config = dict(
    n_layer=8,
    n_experts=96,
    d_expert=48,
    moe_layers=[0, 1, 2, 3, 4, 5, 6, 7],
    routed_scale=1.0,
    init_std_router=0.0138,
    lr_router=0.00144,
    norm='rmsnorm',
    positions='rope',
    qk_norm=False,
    optimizer='muon_variant',
    lr=0.00718,
    decay_shape='linear',
    batch_tokens=65536,
    doc_mask=True,
)
Below are experts of layer 2 (counted from 0) of a mixture-of-experts language model. Rows are named router (the router's row for the expert), down (a neuron's output weights, with its number) and show model dimensions 0-63. Each number is 128 + 24 x the weight over its row's rms, rounded and kept within 0 to 255. Numbers have three digits each.
After each expert's rows: "comes before" lists some tokens at least twice as common just after its tokens as in all text; "raises" lists some tokens whose logits its average output raises strongly, later layers aside. This comes from a sample of Wikipedia text that the model never trained on. Tokens count by the router's weight.

# expert 58
router:109133119124105139131116106179157162131107131097136141093161148137140104108140122128162124147110130109123114141159146152118144127142144190121155183121104087129155179096099137164148123110145115
down0:118138121136081137128143112157115119098114136119165178116104141120136128134131172105088099101098151180170141129133113120118127104080090100156122135126111121157095172149142109161123112123103105
down1:105105141111123114097084131118146125182177130113183148173146146151150103125139133106136146116098137108127188177107143161155123151110119137153124138090067093116134116157112101133152106111138151
down2:163144122089112151128076111126125106231115101112141114138119152133185165111126137186099107127155129102107112139121100163159132106166141130109143121172109128115114116129083120107119163130180123
down3:111112124163136157169101112132152160111135089132104122146137185124165143133116151120115131085118098110133123133157207128120146154133126115135128106123090137118112141121147183121118137111132177
down4:130133105127141148137187113098123106113133138145136119117146087135130088108138115172171118137201138132128119101149178101135145130128157177156153115129111148109144143141164179124150145156109089
down5:099109171131112102139137122103111142109158145087142134134126092140139086108111157144133123072139123148079120143104112070133156092079094150103165096191120150144129137118153116144117136122135099
down6:080166140128166109159107156121130129116107136122129076118161116140122180139111082113126135080108108096136140182104128106109165141155156123147140104107155157157118121154152138156101109148142151
comes before: "|", "-", "==", "\n", "The", "==="
raises: "|", "\n", "-", " |", " ", "."

# expert 75
router:084076099094081137107110134171178137114110119109150150121124110134127110117126116105133134141147130128133124123139171167081151095181146161125145145095109115140143195108120121161153074130129127
down0:101157177131152115138157144103172141138108151092105139141147116134115134127121131130136102109155133133135120145126130132140125101119182150140131159154186134144151063138111149119129142089139133
down1:119097129111130101097121144116133109130137088153162093127096107106112129107133152132143097128118127103109122117147156107167102123116108130064134136129057142124175117151129121125171144109119140
down2:110128165158110103114129075122138123132143126111134179142161122145133144108158108132143179105120142115141124162146117106086104125155074127129103118110098106109144115144140080122113131083108134
down3:134151117128146113133114112095112129167104118071150139122149137148093105113176080150097132127131142153154165124148142104137134121127156130131081113086060105121107099115092124159146126144171118
down4:126138120155159107127080119098123125113105101106125131101143133073124099132127150132125135144174117102143099107135119116101148141128138138120117121128146135101147125112122139106117174100129116
down5:118113078138099103118119122108145196109109106152127112100123144115075124123127098156104104130105107128119091144094129133141142137089177098136115091099149146127163108130090161118125158173149114
down6:103145162131127129159107116146115165127120162149111160141174158139115125147137126123116141110111128129134129121164108108094122069111104102087140151074146134117104083118119138125129134088108146
comes before: " |", ",", "\n", "–19", ")", ":"
raises: " -", ",", ":", ".", ";", " "

# expert 38
router:092138091092108159115122115135138126106097136133143142121136116110124145152112144126143156204136132104135111140206118127090121114146147148159154134127124107107143132118112119153120119113133114
down0:149107112117157138105105134116120141172085121130121114111111151133165123101137117113109093150171122107087079135129136110163145149215107129154108149128142113099095128077111150108138105135172074
down1:117110151125122137129150108120102136099101136153124127151124074155118135117097150186150169104115113115099094115150184112111124112162111127130116136126159125096121110199128159139148142146150139
down2:133170135100093093098158103137156117115166154068174101125154146090143153143163188165124119139129103115148139140105102150134135151123099162140140095100104139126101126144132109148108103152136100
down3:098115129131088163128122099159148102108123136151148116119122099130148133108153087107152110146105125143138154114164152159066183092137112131141093102173096069141134110132132112148115140132141144
down4:155141140119158153128082113106149140112138141141108100136105123113134107156136166094129159166142104069124095145143159154131075150129145155142174115111111129151125139142157130119136117146156126
down5:153085134126120115162143154105111148094147135161112123145079111177138159098128100117110087164168133124140151144166119152141118118124070085107141135130124107147148163139139101132109165157123131
down6:126146115134129121160122146130136163156153116101120167124142135142143123140109097164149102086111131197117144060113189142139163146105126112118142149124100103131145136143148126125154109124115138
comes before: "==", " ==", "===", " also", ":", " ==="
raises: " ", ",", " in", " of", ".", " to"

# expert 23
router:112102107118139134090120139132165139103093100123150120135120099117119099081134128117145111169114101105149120128159163152080134123149155157121123136094110115107134172104089134138144122146117111
down0:092102111116129118121151119097126077129155109113116112132102111145112122090138162128120124145146126118172146141082154138130092102120120117223112101132159111150144174157137124078140125116140102
down1:101102122151134097182122122101132102166158130195137115125144117117109162169127115131171152146131126118108106144092119127103102158081166090128099114178119129112119115123115149145125138132155119
down2:104135133137120095101133142149115102140156146114093120129098122118155108107184154145121102146142149108142182134120131139171122107141140098161147132124162109144140126139129103114159082104130120
down3:163116072132153115128137086115145105114153151087116128116119098121133133140124146109098117166103183119139104112137165161142123096125132157107141135155143086131155078177144136132139152124104123
down4:163101098109144122139135127134147131062112146129120142140090116113181118122141118163153153097102142122112122135094127148141098114151094128073139103140121093147128113135081137088102119128114145
down5:129095142163115135132154123144087097175110137116102131144094123106127093139119132135134135125154140122132085148141128093120134090149117162086156145112168116131154107124139150094131098114128144
down6:150164134125137103132138115126107085113158157147122127112168130111146086100141091059102140102129156123132106152115144134143129135099121162119106120137192106090110110098127162130120192142131124
comes before: ".", ",", " of", " and", " in", "s"
raises: ",", " (", " and", "\n", " all", ";"

# expert 31
router:111133099102102103118111089129151136118079087130125125120131116134113122095144145148140138146089129120150097130133139168117109111140135176104151179095077104127156140106126107115126116146139132
down0:152116125132158105112139148161131137092103131111136135130174120135160152107111162129143090164109162143132132161126153171133114163121130119125166126114173143116138134139104116176096119170110150
down1:104119147107135140132152116136125110133203093115110138108095125166122160118115126090111158129176097126106125143139137078147154138090141125091136113142179151147133105165144123126160093111142142
down2:144134100141134139129115166100118106153134160114159092110119121117134144118123090134097126119179144139135104138143129160147142084120121136085155138110146129162120110163130122130087132160153143
down3:137156096164131159128175120125127093138099178092160124104111150145123096077140119155090138112168121140147136182152143124114119102101119154140069080116128140150104100131110141113108152142181141
down4:145145118111182151154126100124126116103098133153138134134121116088161136167163145122137095151088146134111096131121135137158082126127167128140123134128093106138123092143155108133148152146148193
down5:153096135120147122133090142137070115154092179153058090150128103140167121154108116139113136103120146146098133164125103116107175117131122138130123095111169123100120097151133119141081125150110145
down6:134173095191082088086128139155120115126118132120162105120105137171119123135140153086139105102171106105153134121147135123131128106148053113123113137110125155120127139134110129138142146141102109
comes before: " |", ";", "th", " m", " km", ")"
raises: " ", ".", " in", "/", ";", " ("

# expert 8
router:110146102106129158093110119146157139127100127114122133115150148177128146109146117160135113153105096098132098108148147164104132112144161164181120156110116111129142130105096143147155113125185103
down0:111197156119145149103166161114130163103131117139142103132107124122125145089103137126120087168157163170108151066123089104152129139101114160096137114153139119132166140103136109113162119150192134
down1:148134112088112144146131110134117124149124125138149115127112133135138145154130156131113092152140114161133135095118121144108120149168096097155122136152127101128159160117090107108151140151150114
down2:152155152138088152099112115108132146175153145156124134155179171118126139142117150127085123106146094106130118142105107066133087148161113142142149133130129137104124105100186146165129181092117109
down3:144137125094107144153126151175144123147089142119147144136116120144112135102107114122126099131137153166145071108102133102142121168078150127142124139133175174108160173088073100106143131111142119
down4:113093141158175103091144113141090072140100179120112138161158153119162118125103140148162106153090122131103114120129134122127100106102076136135119108145118121148176133068105120152135106115101085
down5:131126082155108136167106106100112103107182151116140130151141150159167148169110105101128122148152095116109146097127151121152151114110118143132058152140139154151096116138107090143140061140128129
down6:138110100132140134142103109144150129113120120065102110123152132189156129137138097098075143155196064111180082143138096115120098133135101114148119103128117135128083107107106140152119156172137117
comes before: "|", " |", "-", " /", "rd", ";"
raises: " its", " the", " a", " their", " at"

# expert 57
router:135114082085118185130126113142134130132111129121125136137152127124103139098137120140126124207136133115134096105147174176065123101158148141129118179124108119100133153137087148178109093130118148
down0:117117158143149120155098130126103127123078164068095112127102135129115120094127131103078148080114097129106103107109121115115128148145099104147123104086156110124143144125132107115081099112114142
down1:206129111103137128130138140188188091120129131085161122170182101187112127138100101128123106141152151136151150118099122143103142127136099106134147088103110127133147137124115150098123104124109149
down2:138111136134154130128120129153102099071105139150155131145171114107118126134117087117068157165129113117125117111169113163104137123134120147127113140130167145067136141102106117138156137097188135
down3:141071153125115136158106160114119138143096164112135110090108087118143123103104135136110114095153145099082131130116109111145139126152137184122129093139113171151146101136105120144146196122131121
down4:134081092151119139146157076154124132117152092086080144129126134118114100165114132128111130104102105137135112103098116103115162106157151121147148126145131146114135130152145105101145164121128125
down5:161145126105179141133135129131092120178130118137159148159110111133156126140154148121115133132128056102148105120137187129080111115098174142142143113137127121124144127050169133138150150131139116
down6:157142106153115115144123144142165140109154178073112119138110142113148143166121160157117110113119132105111171131153114133161104102137144149143124193148142112166159096100179082123171119103088143
comes before: " was", " of", ",", " is", "s", " in"
raises: " ", ",", " ("

# expert 55
router:126096128105135150129128110147141154112100143107138141148154125167126122103160134146135122151122087105111109104141128113076107091141144200151133139066085137107169135095069118159150144117127117
down0:103145160125128087132125157116095103094146108128105084135133084095163118110125075129139140134154134134167123157087149157093085139110084099130156117108115159146120151112125143118104129154101122
down1:089130129084089101134151128129139126105151153133143151135100126162094093107128110096110107137108126156122124141134118091168108091138122130174130109113121128140118115108119156179161137137135167
down2:126129166139121122131157189137133156126119137148161147111130119120148138121123160146131118154126142139123137120153126119178149140123109165131110119088089133110092122148105189136133097155130141
down3:150143114124077121150151161134107153099130108130126153115179130096120161111073108142125100135076138068105141140052118112120131160141108121129121122109122123136151138154123138085117111142075156
down4:156119126150114124121099127107113138139141120140100138166144113123129100091113132144126063126109138127134178100092140126125115138124161121102078081181161129122148128126136128119097132121131132
down5:147146164169144102128141126105133167080128187159105144151147128164118174123137118183137140098094157122111134116174126106137127067159118170125143119166157151134137126152132141126083091118136127
down6:145079138112157171143090133167128123133181074117142134170091090130121118130113135099115078110115146163108146120114123138149124127092079140102150093132127140110166128126126123062154095162132139
comes before: "\n", " |", " (", " –", " and", " is"
raises: "\n", " and", " by", " (", " was", " "

# expert 59
router:123131101127109112124113091116146148100094101117110111127135133124144114063116111149148132145109143101154116115151138146098137088139119144123121158075116103123112145140118138141111107129120129
down0:141170119116134119123123097125104122153128130125088121114105111142144125095124151142162098126163165116079061143121148162090118153148120143128181072144137105172085141118118104123135153139116138
down1:129122114126153186102122152153148148119114155137117163131150096100116132139101120160102145158138150139128110142119147151115150147106146128139180159118130141115073137144157109113133132123137133
down2:097131094152097139109121098114142134106158130157107155091167125128116151054112090123100176125121124132122145106127172132121087138081080129148126117158133165136106130130114136159150103112125112
down3:129176141133177120149143111135073116104136110109104102092191130126095130137133112131131162095141162149064175126111135112137132147129145143130127137130166126145160134099153146139135149130147089
down4:091128153164149116124109131146131135115125140104108162128102092142163139113117113106120103125160127154097161130114095105122130132139132150189149131144200117140100101108188119093157107161118124
down5:145156106093102125173145127119098124124139126141134128138149090127118120074095095127115130114129133144116173154165169117113104145127135094094134077142130112117168104157122153122110174132112132
down6:142104134092105147146154134089150155075133184101137132143145141130178142127133149104113119133118137129116132111148159133152121111093109150142120084157138136129136101107108144140136118131086132
comes before: " |", " km", " million", ")", " (5", " (4"
raises: " ", " and", ".", "\n", ",", " in"

# expert 12
router:130110112148111120132128095148133137110114122118120142124140144101170112088154102139150163155140121092137076129139133132109158115175141151123131134092117101115137148119113142130108135107125100
down0:134166113088110109187137118167186119140169113124141157194122123149131184147116181131150149095120157065141129124112125154184120116107128085129151089159137112151120132120111153114095122093128142
down1:135103088099103120109096120096133147126118119122109161139133114121066116131116139149125158133119105152160150143153156135102097157109182118144125158162127153153147140112147138108159104173098162
down2:145109155201082141094115155136086126113135125162115120182094141152121170137153087131117153116113092137124138095128142141109125115102065129130138128093099116103187135103115187161067150133170088
down3:104100131101159142158134088171148109128123120096126069140110113150086145103142133076168150144171126145116107109106100138117137091109080131132118099098128176138135157108114141115118086118160142
down4:139138171138165114129168108137097124147096122115109092179105117100111143138156143111123096111150135115103121141157145116155109115093128151130135132113136137159137121138129137133120135135109134
down5:135115122122120126108099127157139096141152100141131105101144165109120078163072127110194136139162136122118134117115113131169132102126162140077108136115128130151105158154125149094187129154142154
down6:147110107101085125174130122110094139103143133124140072106112095163117151130147137156143145100161151037104118131120098131075103109166147107138138111115119120140095159111165100102126143148080095
comes before: "ing", "ed", "e", "s", " of", "er"
raises: "ed", "er", "ion", "ing", "es", "able"

# expert 6
router:113129101104097150103130103149152135126107081127130122094133150109109128098097105122133116183137118113131103150157122129108107137151156147141127158115128098123128129106098145152175115136135133
down0:189136110143165146136128107130137123152119113057182140161125186119164156177150094104151124151123141125139126146155156151126142163111146185147141099139083150150129094135139107093157085108154117
down1:167126140098156097135123155123141144110106119128121156108161177149149113183133124162129121130122153140107128090162191103129149092132122205117148106056116160101125138073125152139070123132101131
down2:144103123125127120140136073139118124156115130104147066113101100123110097111124157140095131084161130134089119124103118140136086129128139125129137116154127161136111109133104104134141091139139164
down3:165107105104146133165135100114081134120134105131155134118091090123115096161126093137126084114095149132139143143116138160131139115162088134132098090093122123121124109184143097132118179169135108
down4:148099185161086145117091093132117171074102120128151091125125116141127121096093120129166119112164116170077129098132134099134120117152112129104077110123104156158133159133109136126136104117168133
down5:169109136136160123132127146141098132099138141149122081121103134146138142139167088121167111146111135131172104114141159115110073169102097117093117136109134099128126115135122123160143143116112112
down6:181124135144147109127171109134138131153132140105160137121164143084147105137104130131138138138115141150148121149132138117156125115137153119131121133155111164109132127139125069146115133142111087
comes before: " the", " a", " his", ":", " to", " her"
raises: " a", " the", " ", " an", ",", " ("

# expert 1
router:101130104087107155111121094143144143124090126095134157108138150149125106101129119146144144165109112100115107159140154174096113119147158163173148149102104104134161157103105127150137115099154135
down0:164119140104083150085171121097161163112144096102142145140111143152166076108164124183140101108152106129144136116133143165161154145112108144115146081158126096109130106112121145129108088133119156
down1:107174177165101167066106130122125139121143120080150120123140158138134147096095135134157109117128146116134114153134132124151149137129151174119136129128121122169141102134088140112106108131137139
down2:116127142106135142128138124098152154138123122107165138135130168134140133134100103092140156118098105094109137095152107094130109155111118193131117136109134133141158136126144110133106123115102138
down3:130150147132140136154102102127124127137113063111135121074109113111138140126141130129136152141120112127102135104121112145117164153164163122117128141087153144128108182104153117143111145124119172
down4:103095095156080174096121153089129090146097097158074133131177157138111114160124111117102077105124133144082161113071153139184142137091124143131180165139130118114148110107134100122173161093131155
down5:146132146122154104109130141146128128135177142084116131140146102126143150109118133102110143094160103126132153110092136151132106060130141124153084133146171173126162096142079128096131085141189140
down6:160106115146160115138089111117114138139088168124131120088117119069124134137151171143139193128136119092121130149095144135160138119156168130123123144146077126137161184053142129119142149155131108
comes before: " |", " -", "·", "whose", "Following", "providing"
raises: "kawa", "mb", "ML"

# expert 10
router:106087118131121137124124123142131134091100086122142118110133141155128072114127118115167113142138132124137122103145140153068142101157137162110122149110113101134124178111106105143120104103132134
down0:151107174143089132123169118139142133122144130068108137162121140125147129098134132144150130127105172120157137138144160125150125147188160130134139126136133113159092114145110129120145111099091150
down1:198142099124147093133105091153137131128075132144092147150157141162133103168119120156087112119127078158131076148150162114134116111125191128159138129143143114146163145107105063162140119180152141
down2:111165105145137152079122108151081122148121135108129144116133101113134116130138088176143127147109126160163142130115116150094151126102092131122147156137143113104119114117118118110115157084111116
down3:120115132095070138122164095146144150108125137133095155122103147140136129134113136120141146156118130128160106144141108163097091114095147143184145123104098141112086143113136113169119103147108111
down4:145154106132121115137117106095101099148138106100122106150126143109115090116087125119140126112105138124140115109179127112122127127147085120121127147134152158129131132121108148126138163122095071
down5:136137112118159136114113136107100124155169131107110082091123133124135151118128142100131122119139120118122155141098120137133106132090148110203146136115123149113078143130118131105125184152146119
down6:136111090148119117124118127124150167138108132162111134161186139173141158133091141103118157158106140125119118169117113168108138094117114124116146074178122168111118142122124167143142109138118141
comes before: " of", ",", " and", ".", " player", " in"
raises: "-", " (", " and", " of", " ", " in"

# expert 51
router:107112091086104128134092125120152141148120096131135137114117114130090110080143147106141146152122132124157130125143153179105137084173176164109123173109110116135155185108132131131148077158124127
down0:116112155124122120132136084104154114157096117105141119117191151118077139174139112124143135127129124082118176155098114127143163135140144116114155170095132174144134150136090130104145127157115131
down1:108120142136121110097121118130136150123120141130151151108129118144143107119146158123152079113173123122181101116174099151139103163140120171126157123153158121108142124175089131125149151146106152
down2:121124107136114137114128104165116138124176134125113130120081119141161112136133157107102142134094128090124177118100140150129092134098128081080111107161118151151179104090153093125112118104151131
down3:116098142119138141133142146150133109153130158115125170124157084138102158116092146118103128124122140104107211125099156140106153168122111141167134083152101137124140176090102151146131164078087136
down4:163135116138137132155097168132117165164159147138127114150095148121170124105115155158115093179120110153130124136152135112162131145127115107130118149115177136092136126155127131174144154110081130
down5:136101108133101192116115111142123149165138137096122103146130149132132116097141136144122081139137164116118131138122129158165160120148169169131104127072148127137139164137084112178171150150119119
down6:153081077102098112119129127108103159140161101116168089136135156177152148113111129107102103157094137119151128129168131170127163132075113111175129105120126137162149091107122143089117117119134139
comes before: " |", ".", ",", " century", ")", " m"
raises: " (", " ", ".", " in", "\n", ","

# expert 46
router:111118086104110167113099139132175126176103114087098157125147148149128137100128161119145142160099134124139106119147142165122142090160146145132128148117125107097130160095103109146148116161133130
down0:147101135161077161119061138127136106144145134113154145137121156124132111121121113103144139126144126076159116129148122128102123128133115191118138111121133160136108093129107168127112132139151154
down1:142102148156148120104131119131118178117113144150107111122118101127109135132142165135114138080102134127094144099136140118113095123092095102151140189130159109099144134123123099121103131150110111
down2:101115118130115134150137170085093109147132105162155139109147108122127158096106128119146164129109118077141140133101113151116141156119116165092120147128140151116146124118113117122166106098153142
down3:143124173126140099111103116123133089163102137120123132126160132141098130148096163117105140117124128116135110076111166062154118138135122096124143127111127153083109117185084114120115134131173106
down4:151124116122150132075110123087077093125149114108156120114135137140108113152117135109129149163181119158142131121125122113149136149165163142109157088152162075093124151137129113107150126136156085
down5:157115093098127113147116160076106123143140140125113109114105144138131123103118174103204133125072150144111113076137139155119148137117137100097114132165137147101159120122127077125103156133108152
down6:132119149088123133141171131137135137155137108124140127133187137124147111118147106099145092133104137089157161150152101145108151136131133182133146150128078103111120128170176115155126120126099138
comes before: " the", " he", " it", " a", " they", " his"
raises: "\n", " ", " \""

# expert 77
router:103138105084113132101140151136143140132108122138133108114127132103088152134117109170115139175136046087141094134164192158085103100139177153133155120110085125085136118088077138147116152116143143
down0:122111097162195161148135156105128117154143139143153136100139142116147160129104120067133179120134136162123102120129138141176139113116101110118143087148137105158115098134092130081090125108143071
down1:122156157092089108124117122147180118103119165148111181138107188103120108158135125114129080139125096089121140136129138135136138168119127119152163157130106138162112130123107133110107132136122115
down2:176106090100161183146166103106143124142148144116093087124146136115127179152160124118102147127122124148162132139121146114163127141100150124093082128144185103127161113116146117123135111113123153
down3:147153169085126140102179130125069104145132100126115165144146141121120138128083135160121089131106130130114175100130114144152137122106109115166151118094132165132160090114083175100130151128123130
down4:159100127120120127100098129118128103144142118139177182131117110137158134159155101164224119096115126150104133139135163164162158124106092121125119152075148094117103120173108115121123115152152092
down5:127130136106113114145153143092128117147155126158109124141147122106123134123153095142156136130098094109142116110146111128121114133145124121133164128091127146107133129157131113124121111141136168
down6:140106122121116113126089124128123096151118132155130132076120150138131142106134123123115108129097064107145099129114131124102120194122099105100147135159158144103100125138090155151154138152089152
comes before: ".", ",", " in", " and", " of", " ("
raises: " ", "\n", "-", " to", " |", " of"

# expert 64
router:109108112141125110110127102121151154132109097120117152114158127153111115069143139126131106155145112106146077104161138142100124126143138134134138143094121095092130159138147108152130126152137114
down0:102113079131103104131123143151093149153132111115153119093115109136123144147138145158173142163075113148091174119083108121091126111120143147096179096116101156125128113088150122119164129116118077
down1:127178127106148108117099119103157077107154136143136181150096131143154137127111160174115115123132098132170150102155136159117154150164131072158136115132112144135099145105124107099121141116138089
down2:107148149119101133079141131137152153121111107134144125078130161140117165199100143167127113122088128138155147152127141135140083120156143132116113115077119126152117134125119106137138108124067111
down3:137153113148111113134113162126149098144103177164186142088134135096115107118164211149123109105141192113153082190154119117148124169108135164113137132153165071100163159148136107168120156114194144
down4:135129125109132121095103134130107166187115121120130145102181144121124103161142163118124089122098165139140121151129133116161146089130133119125100151119106143135124139128115120129147143120135118
down5:171108122108106140123096125130095153122143129102120120145076145122127132159144119164101118156148148154155079122094135143119125098132121132139115153140119129109081111136117145136139118092104112
down6:107171137108113157161116129192095127110127146122111083126112120139107124156105107131144132168104098072132139127140115157110084135111113110148151141105108121164112121097101139127099115113139143
comes before: " to", " by", " the", " in", " a", " that"
raises: " the", " a", " "

# expert 9
router:134106090103135163146104127120161141118118126098106156108162116136149110088148109175118132183164102089136106105174180133100143121142181162114153143097108116143145144084095172151127127161156122
down0:143091119119130132090100211148148112137125087131164143102146153119087158126097142041137129160157159098118095108118071110152151140111119130144133125154130136064125112121130151110118118152119148
down1:134138150180108120141116163134091142144126126125115099111122141108119163122069103123142120133106143140083134153122098106092112139105133070154120152103115191126132109101113116156168151117139154
down2:171145089129132151140133091149140128057127133108079063135111113122127135142127116145169172149159091091085145108115136125083108151138128085098115134117107167120107111096110126154112141110128122
down3:156096146133098105093117107132145151094127105147171117115145148110117108105120124118106125102115094132087124151140157119155165134142123101091107131136113144107116076119115094151117130111152130
down4:089091163130154128105149146120110085188143149103154125144108147163127177166106155114125134153086093134131154109112112139106112121136127101124162086137148147121127136108115087159160128115171108
down5:071118158152117122114146118122189136140130162132139120092105107150121111112134120114147184122137107132126169143158170132100157123120127104146107140118129138141130148094128145099133100133124134
down6:102175135175106121109112122114157153106083163100137175130120093150077118144162131167134141156133124153154111089159151141154143121137133117099106164115118142066118131143120163147117094150117120
comes before: "\n", " The", " In", " He", " It", " This"
raises: "\n", " It", " |", " With", " In", " The"

# expert 17
router:097127121114114158098086115164134122122105108125149102149152151119152132094152112143088113154118094115173121163154138131120144140123152147138138135093127123130152124120082122147169101148171181
down0:135171140124117154145132100096108124140139107137121154172176124101080153134141119145112165125109139101155145143152114139136159108187123106101155076084126122161116162116148117091142146160140122
down1:145132132148148084127121159114101110134151152182157151122147149136089159141166121119155163098128119108124171117161129152082143176126124135123137112085185134152136128148122139181147125084142138
down2:102097092106106119127125184156156132112112098137145145121128145114114114086138156118151172171099090104109125165148143114109134141123095141125142140146119147132150146143131116131104116170133145
down3:101122170102102099123127147147164105153135165097138115129104116119127133142203127120149127090133106123132121119119084148170089099143091128115101105068139152116132098129094105110147136145157135
down4:145127169124124098153140158108096143127129166126119169116147107106167119080125119111141134141090152119125135169149144153129121141114126184151151103109096134115136095118108096148167123114131171
down5:119138153155147122098140130111148138124091158075099114110128118126124144141138146157182177139173140121102178136146110074085137121151107106117168115138113138146144151126174132097118084128099084
down6:130120048127103150143120148118161125150151123113154119135110107169140147139096126132126107138117127143132117096112129128179133087111181111146124129116068099155138061080135146149146141168120139
comes before: " the", " a", ":", " York", " three", " his"
raises: " a", " the", " their"

# expert 33
router:129130077092125138114115119130142141143109108135130158140152122136132108089138129117147141199100131114131130123140138174103137095136132147115120171103099099088128170129108109144122115146104149
down0:086121147161135130126128099112136110114134196129140121166116131144126149102114131116091115106139188109123174094143176068156173110082155079150137099121146116121157136170130121099104119114097127
down1:118133157099058162146096130153093104101126120151163121158125151122110143118107125103138150151174127127150150142120151152151127169106075114145121102068142167113146118138130154134133115125090095
down2:130149149092113143147109157127124130100127115076185102169122135160103096112113117094146145119119102078130143122112103100109139162126144129047119094132130126147135105141100187113138126125148107
down3:139096141116130096127105067126157078129139140141119123146131145152134143080141160085140158157102117178130141095089115127122133126137106086107107147113132080133120133167147109122097137126143117
down4:180150122116107117138118126093121120099157134143095157136152163134123133117143128136102133186170118135124120155155152130140112099073049082130112145122159154112147114147135113071152138147123173
down5:084127081139135122158129133153102108137137145117116111113081118104168167172132159121115062117124154116111164123095150153124110145138173136184111122150118121144116106126133078117148172094122127
down6:144122158149145090158148132130137145078143098057125105160125128116122117181121163128148109134153145186128126119128142087148111179160104131114159148177138092131103144110111125118142138141153146
comes before: " of", " was", " is", "s", " were", "'"
raises: " ", " in", "-", " re", " of", " for"

# expert 92
router:113117114135119127101116115131150131141108114119148116097141132164097125127134130143084104170156120110164091120131129141121117124130135133129137171088124100102124133103069092147164139139152103
down0:117130114136147084141105114077132110121118192138154163107142126094141127119160102082114116105135147074115135156134181133120197164150132142130153118148131143110135150153122120115133076140124136
down1:128118152176113136123091094149127136112100152096130098137149133119102115114113151099139139108150134104092142154100139106065103124175110099133127140151093155114144109117132158138128100152112140
down2:114130140104108143127109146105157124126128112129158175105161119140143147113111132066111112104162103109124110142136115097127104115127102144153158186134130122136127151135094119097135119126127149
down3:143126120134137133146145128141129132125065131110133134125116185143159108177100147140123131142094153159147144174145104138172101091141142123125113105074109155159137089077087100140155099097130143
down4:113145136111138131140085134124155115098124128127139146121095116143114091117134103121124124152139150145163090136111121100128102145140097129146123168132114123132110116120081117098098115133145100
down5:129106131104134161164109106103176175102095102170169122136145121143178092106089089114145103111112114116158140103111143139127113103138108093089154135127121121113162112132143119132154096073119161
down6:169149128110158153098113095160094103151143133106101127120088159081158132145178138124136188144117090121106109121125105154138137159150114134108107140119135108126177128103085129108159144122180176
comes before: " a", " the", " well", " an", " part", " \""
raises: " a", " an", " the", " their", " part", " one"